Weights of a small mixture-of-experts language model, trained from scratch on English Wikipedia.
Size: vocabulary 32000, 36.6M parameters.
Experts: 40 experts in each of 10 layers, 96 SwiGLU neurons an expert, a softmax router.
Training: a variant of Muon for the experts, 7303 steps.
Below are experts of layer 6 (counted from 0) of a mixture-of-experts language model. Rows are named router (the router's row for the expert), gate (a neuron's input weights, with its number), up (a neuron's input weights, with its number) and show model dimensions 0-191. Each number is 200 + 40 x the weight over its row's rms, rounded and kept within 0 to 999.
After each expert's rows: "gets" lists some tokens that make up at least twice as much of what it gets as of all text. This comes from a sample of Wikipedia text that the model never trained on. Tokens count by the router's weight.

# expert 34
router,169,237,259,179,209,286,247,195,186,201,217,207,191,229,175,205,129,212,203,181,179,184,95,266,199,154,232,197,172,155,204,215,225,206,170,181,249,145,165,215,216,192,142,175,256,193,199,156,186,264,184,145,189,211,210,265,251,233,258,248,210,241,132,200,240,198,171,243,185,181,196,245,180,275,235,187,229,220,241,239,164,110,283,208,226,157,271,132,224,168,182,209,195,174,267,165,196,207,212,176,170,201,157,201,179,175,151,161,265,171,188,158,277,206,208,200,145,234,239,206,236,200,236,214,141,294,251,198,249,223,160,253,232,207,207,175,122,138,189,177,155,280,188,243,172,157,142,198,238,205,213,180,225,278,198,175,263,180,301,204,183,262,288,218,185,207,189,164,142,158,236,168,219,194,188,224,222,197,127,237,135,278,170,135,172,244,252,226,195,148,206,197
gate0,203,234,243,155,237,170,177,180,186,233,195,206,176,190,159,204,222,231,159,250,233,132,237,216,223,117,162,216,190,198,228,197,261,203,222,115,252,196,219,235,215,170,182,187,184,232,204,244,154,150,166,212,109,246,186,190,200,195,277,271,234,289,147,141,170,239,235,213,150,240,201,219,249,220,127,160,237,240,127,160,208,117,196,229,121,251,246,216,207,191,212,155,221,195,206,259,213,238,214,295,238,198,158,202,155,202,188,230,163,216,126,182,246,244,188,201,182,243,221,215,230,214,174,263,228,257,245,178,219,192,181,203,242,235,174,180,210,159,176,185,302,205,255,119,197,263,134,235,157,191,217,142,282,272,160,202,195,192,299,152,261,241,211,231,258,186,151,153,231,199,198,206,139,154,141,198,211,231,186,209,187,239,204,208,225,202,240,173,138,188,115,164
up0,251,225,180,243,226,156,194,178,215,205,164,130,156,170,231,203,167,261,153,129,149,184,105,168,164,219,266,220,170,179,266,176,222,122,186,124,196,160,118,186,183,197,128,215,165,258,232,136,157,242,214,196,255,128,162,159,218,199,187,173,186,161,282,215,206,187,219,222,182,198,173,170,232,178,147,163,230,181,224,173,163,139,226,229,185,178,195,205,167,260,145,144,175,202,204,186,279,157,211,139,220,156,255,219,158,205,250,257,205,232,171,168,228,193,259,187,226,193,150,260,236,157,196,202,212,187,206,221,247,122,193,268,136,244,200,209,196,206,114,179,209,148,214,186,206,224,262,235,187,175,148,149,212,216,192,271,167,177,148,252,190,240,170,172,173,127,232,213,311,297,178,226,227,175,176,239,223,201,193,215,182,219,148,131,250,197,234,179,239,249,127,234
gets: "'", " for", " two", " other", "-", "+"

# expert 22
router,204,184,232,180,177,201,190,132,211,208,205,236,274,246,224,200,175,205,159,216,171,229,167,170,265,212,189,190,180,143,214,212,203,202,233,137,230,221,212,148,152,198,123,208,163,196,204,168,272,197,195,179,199,191,193,150,171,279,210,203,284,172,204,188,186,167,161,229,257,185,171,160,217,230,188,155,204,196,162,186,263,271,250,167,189,227,234,210,196,219,232,231,318,198,187,268,320,174,200,202,141,262,177,214,172,305,170,207,245,220,135,210,245,145,251,203,214,130,189,225,151,179,190,131,242,228,253,133,190,100,148,138,261,137,254,209,244,155,192,165,188,208,140,197,171,147,151,158,216,234,157,201,220,157,146,175,188,194,237,208,216,240,133,233,239,216,149,214,156,222,232,245,180,169,217,202,192,131,130,197,160,210,207,143,156,183,149,291,152,207,251,239
gate0,176,240,107,239,192,175,157,151,215,191,193,167,192,131,161,197,137,201,162,279,270,298,128,238,148,225,194,182,217,265,229,188,206,288,197,239,218,158,224,213,212,303,182,200,232,121,211,206,240,175,173,207,159,210,247,275,215,223,156,234,131,216,139,222,157,198,244,210,257,187,166,158,178,125,252,206,208,239,225,257,195,177,188,232,180,161,214,210,179,114,192,255,136,156,197,212,206,232,195,184,180,257,244,206,235,196,125,197,182,199,243,202,198,162,135,243,189,277,268,192,203,191,83,208,254,277,210,158,251,216,224,192,158,154,241,169,153,168,266,176,159,232,193,254,214,113,205,186,157,219,202,176,265,125,171,190,177,237,180,200,182,182,142,197,194,175,166,166,225,205,134,178,150,165,219,207,160,209,217,205,173,230,170,163,232,151,195,190,234,193,255,173
up0,119,154,281,254,211,184,154,170,241,213,186,159,217,194,212,210,154,225,189,191,242,198,225,194,191,271,160,165,167,258,230,67,209,154,196,150,175,172,201,227,194,248,222,149,191,201,190,207,229,206,170,258,121,162,206,165,190,146,155,238,167,178,241,181,217,211,159,205,224,205,181,136,189,148,191,272,249,223,238,205,253,204,265,185,242,218,79,196,157,247,209,214,184,168,169,142,229,194,209,186,226,197,279,190,177,200,259,177,209,69,177,185,278,173,233,168,255,165,144,154,152,178,220,220,200,237,193,205,217,176,113,176,226,232,164,197,191,266,209,177,182,220,165,153,148,273,138,199,224,189,223,199,199,197,240,119,173,235,199,216,252,156,258,189,180,264,233,262,230,171,224,252,197,234,173,209,233,208,212,130,259,119,233,187,171,226,226,225,251,194,113,228
gets: " of", " the", " to", " The", "The", " on"

# expert 23
router,191,231,171,177,227,129,228,200,195,170,206,265,235,118,205,166,237,243,85,167,171,192,263,235,235,198,200,229,197,151,239,142,265,192,185,235,185,136,241,205,145,178,278,221,206,212,159,161,160,255,195,223,223,269,250,161,216,201,194,283,277,203,221,183,290,235,110,197,192,207,213,172,252,235,199,141,221,218,195,126,236,209,139,256,166,205,198,170,196,220,179,222,223,217,203,231,195,219,281,221,160,194,207,135,200,185,205,205,142,230,245,191,227,216,245,140,217,182,241,272,203,209,128,166,165,282,201,248,114,141,178,139,176,164,185,142,208,224,214,179,260,252,172,230,225,215,142,173,220,257,248,298,152,177,246,160,170,235,194,156,222,218,159,177,236,184,185,194,227,148,233,167,121,251,170,224,148,186,146,283,229,195,172,165,171,224,203,207,161,200,190,221
gate0,197,180,230,240,204,148,214,239,242,200,198,115,176,214,208,234,187,203,174,100,213,208,194,163,247,203,180,273,133,187,197,202,209,215,126,187,212,203,288,234,220,218,182,247,188,196,206,114,166,241,241,236,255,233,183,137,197,180,217,151,165,218,237,246,213,213,239,202,194,194,215,164,164,220,149,186,161,267,271,136,153,202,224,192,157,167,173,201,130,175,253,188,163,164,238,209,227,178,151,187,117,132,172,240,244,212,139,211,274,199,216,195,198,235,231,234,186,170,220,189,188,206,164,153,201,220,172,194,220,234,169,221,215,211,112,247,186,206,224,166,164,194,199,177,277,211,273,233,222,204,219,237,224,236,197,152,206,264,245,166,179,77,186,164,26,216,229,149,207,221,163,185,183,204,213,162,197,202,286,174,219,236,162,219,274,146,222,223,254,140,275,144
up0,184,216,198,186,232,221,226,232,161,223,190,146,273,186,237,220,228,222,178,214,182,274,219,143,137,236,167,202,132,166,202,186,155,181,158,191,177,224,192,149,231,214,270,207,252,217,188,202,222,167,182,231,197,239,164,223,164,192,195,255,263,143,157,157,218,293,223,289,174,173,388,196,189,170,196,149,218,175,178,153,176,254,120,227,223,291,273,138,197,273,183,213,216,173,190,211,229,171,254,248,257,204,168,142,205,210,203,211,175,239,239,180,135,212,232,184,176,202,164,192,186,205,226,192,256,133,170,310,205,159,194,143,216,192,212,167,184,168,187,161,216,199,208,233,208,224,211,210,247,225,251,151,200,198,307,214,154,240,142,193,207,209,260,176,225,199,213,188,164,137,203,281,191,247,195,233,197,199,186,224,218,210,267,274,239,125,210,182,132,217,235,192
gets: "|", " a", "-", ":", "=", " an"

# expert 5
router,241,159,179,147,207,222,210,221,238,216,242,206,180,166,220,161,142,267,150,130,165,208,192,160,144,202,233,175,180,238,228,226,283,160,202,233,116,166,201,198,234,185,193,164,197,169,220,157,153,237,207,263,241,250,229,260,161,172,209,192,198,214,182,199,199,217,208,209,242,171,197,266,136,259,207,182,234,246,164,209,179,237,201,193,218,240,167,153,193,183,203,139,219,268,227,176,191,259,172,138,175,193,193,133,187,260,168,127,124,154,263,209,259,190,193,157,250,112,246,179,172,220,310,196,177,144,252,147,222,119,178,190,207,196,131,213,162,108,222,241,141,99,137,158,198,233,206,227,189,191,236,228,194,181,224,252,212,228,200,176,182,251,187,239,191,220,187,209,129,125,228,265,227,132,244,206,201,163,216,268,224,271,193,214,308,168,208,188,182,196,231,235
gate0,196,174,180,192,173,209,193,200,131,136,222,229,161,121,260,205,243,164,245,174,138,218,167,175,129,203,239,218,276,216,184,137,147,174,178,240,140,158,223,152,237,233,186,227,199,228,247,245,260,186,269,235,147,220,219,199,173,140,158,256,242,199,141,210,183,185,265,187,169,180,163,207,234,196,187,212,231,199,254,146,179,196,183,163,209,218,246,194,219,161,215,168,168,262,124,220,219,142,255,221,219,224,146,255,222,199,236,200,168,182,200,259,143,204,138,147,241,214,179,207,163,299,146,117,237,257,206,196,185,315,195,228,220,263,229,209,171,211,302,171,255,219,153,240,206,198,215,191,233,241,212,173,119,240,263,247,211,191,237,149,211,167,166,215,234,207,178,159,186,149,195,185,123,194,173,198,166,235,228,207,199,139,308,241,147,211,167,128,197,221,181,137
up0,285,175,218,186,191,181,178,213,301,210,186,208,155,252,228,171,226,264,144,188,172,236,180,142,252,160,153,213,195,184,158,178,164,165,185,124,222,172,164,172,174,205,254,188,221,191,150,231,214,191,166,103,214,166,207,228,142,267,204,224,235,224,172,279,270,116,164,179,242,185,167,219,214,180,195,216,147,172,252,201,194,215,207,211,108,216,259,185,208,211,112,245,196,229,217,203,214,228,157,196,142,184,232,275,161,193,236,173,283,235,129,278,229,205,156,266,135,180,282,150,173,263,220,159,195,263,157,179,214,159,177,246,195,194,165,139,198,219,259,166,210,131,255,215,161,164,146,241,248,183,216,212,205,173,138,243,194,259,217,202,215,200,187,193,241,156,239,233,195,217,212,177,309,192,236,196,219,211,257,210,187,230,173,267,217,232,143,190,152,136,196,139
gets: " |", ";", " the", ");", " 1–2;", " tornado"

# expert 24
router,222,196,210,201,228,251,162,239,225,169,161,190,248,137,217,165,203,191,193,132,202,246,207,194,162,152,210,177,244,241,320,212,189,159,179,213,228,181,239,259,177,221,219,173,149,187,232,193,224,216,118,227,257,188,206,273,125,145,153,209,232,237,187,244,241,268,255,235,176,223,253,163,146,184,225,210,152,213,208,213,219,200,128,179,249,188,185,222,224,98,214,145,159,157,199,251,123,175,157,232,296,279,230,188,256,176,205,177,179,249,281,158,204,132,158,117,179,183,208,211,185,236,190,195,217,155,262,193,142,223,197,154,243,169,203,122,194,182,183,285,226,182,185,186,230,257,230,216,175,197,238,190,273,174,200,188,125,191,242,193,164,248,171,219,251,201,104,216,191,229,192,116,175,215,227,199,161,254,117,198,227,207,247,180,189,222,212,155,122,205,153,175
gate0,182,231,215,230,193,293,263,242,230,150,140,141,256,177,194,209,213,194,252,243,155,231,213,164,173,170,179,207,178,217,197,194,221,191,203,144,237,203,225,229,199,256,197,207,183,255,130,184,236,141,219,248,197,153,240,199,197,113,229,155,234,228,233,195,225,235,218,209,190,204,285,188,198,147,270,239,179,198,232,225,181,151,127,142,235,272,223,222,191,224,265,152,187,236,241,166,186,175,205,209,175,215,220,208,196,180,175,203,214,241,198,156,185,257,142,185,164,249,265,204,218,208,196,206,287,158,212,104,194,199,174,252,231,247,116,328,194,233,241,228,245,135,146,204,177,198,215,203,127,257,172,118,163,167,207,225,223,157,191,253,298,107,186,204,213,161,173,217,179,235,188,299,214,260,184,187,204,150,151,200,226,244,168,186,129,250,248,252,187,195,218,162
up0,216,202,205,241,197,192,221,194,213,224,194,277,192,183,188,123,173,209,168,115,137,173,251,178,154,229,235,249,228,222,247,215,191,170,192,245,187,245,262,201,149,146,257,248,198,196,204,211,215,199,216,216,223,188,273,165,197,195,150,227,121,219,142,215,265,315,163,163,163,282,157,182,213,220,174,205,181,140,148,194,152,333,169,239,218,225,190,197,252,181,215,153,158,204,161,144,209,221,188,225,230,173,251,198,209,198,124,239,236,139,207,219,200,202,244,187,186,114,140,179,290,223,226,247,151,231,169,291,143,144,220,239,241,256,224,244,239,218,132,201,139,196,180,233,152,193,238,165,210,222,234,180,176,203,138,216,159,255,223,216,145,202,219,186,171,289,240,229,208,267,213,123,191,203,216,217,179,180,193,194,203,183,260,215,201,210,195,125,286,186,258,188
gets: ":", "|", " for", " won", " a", " with"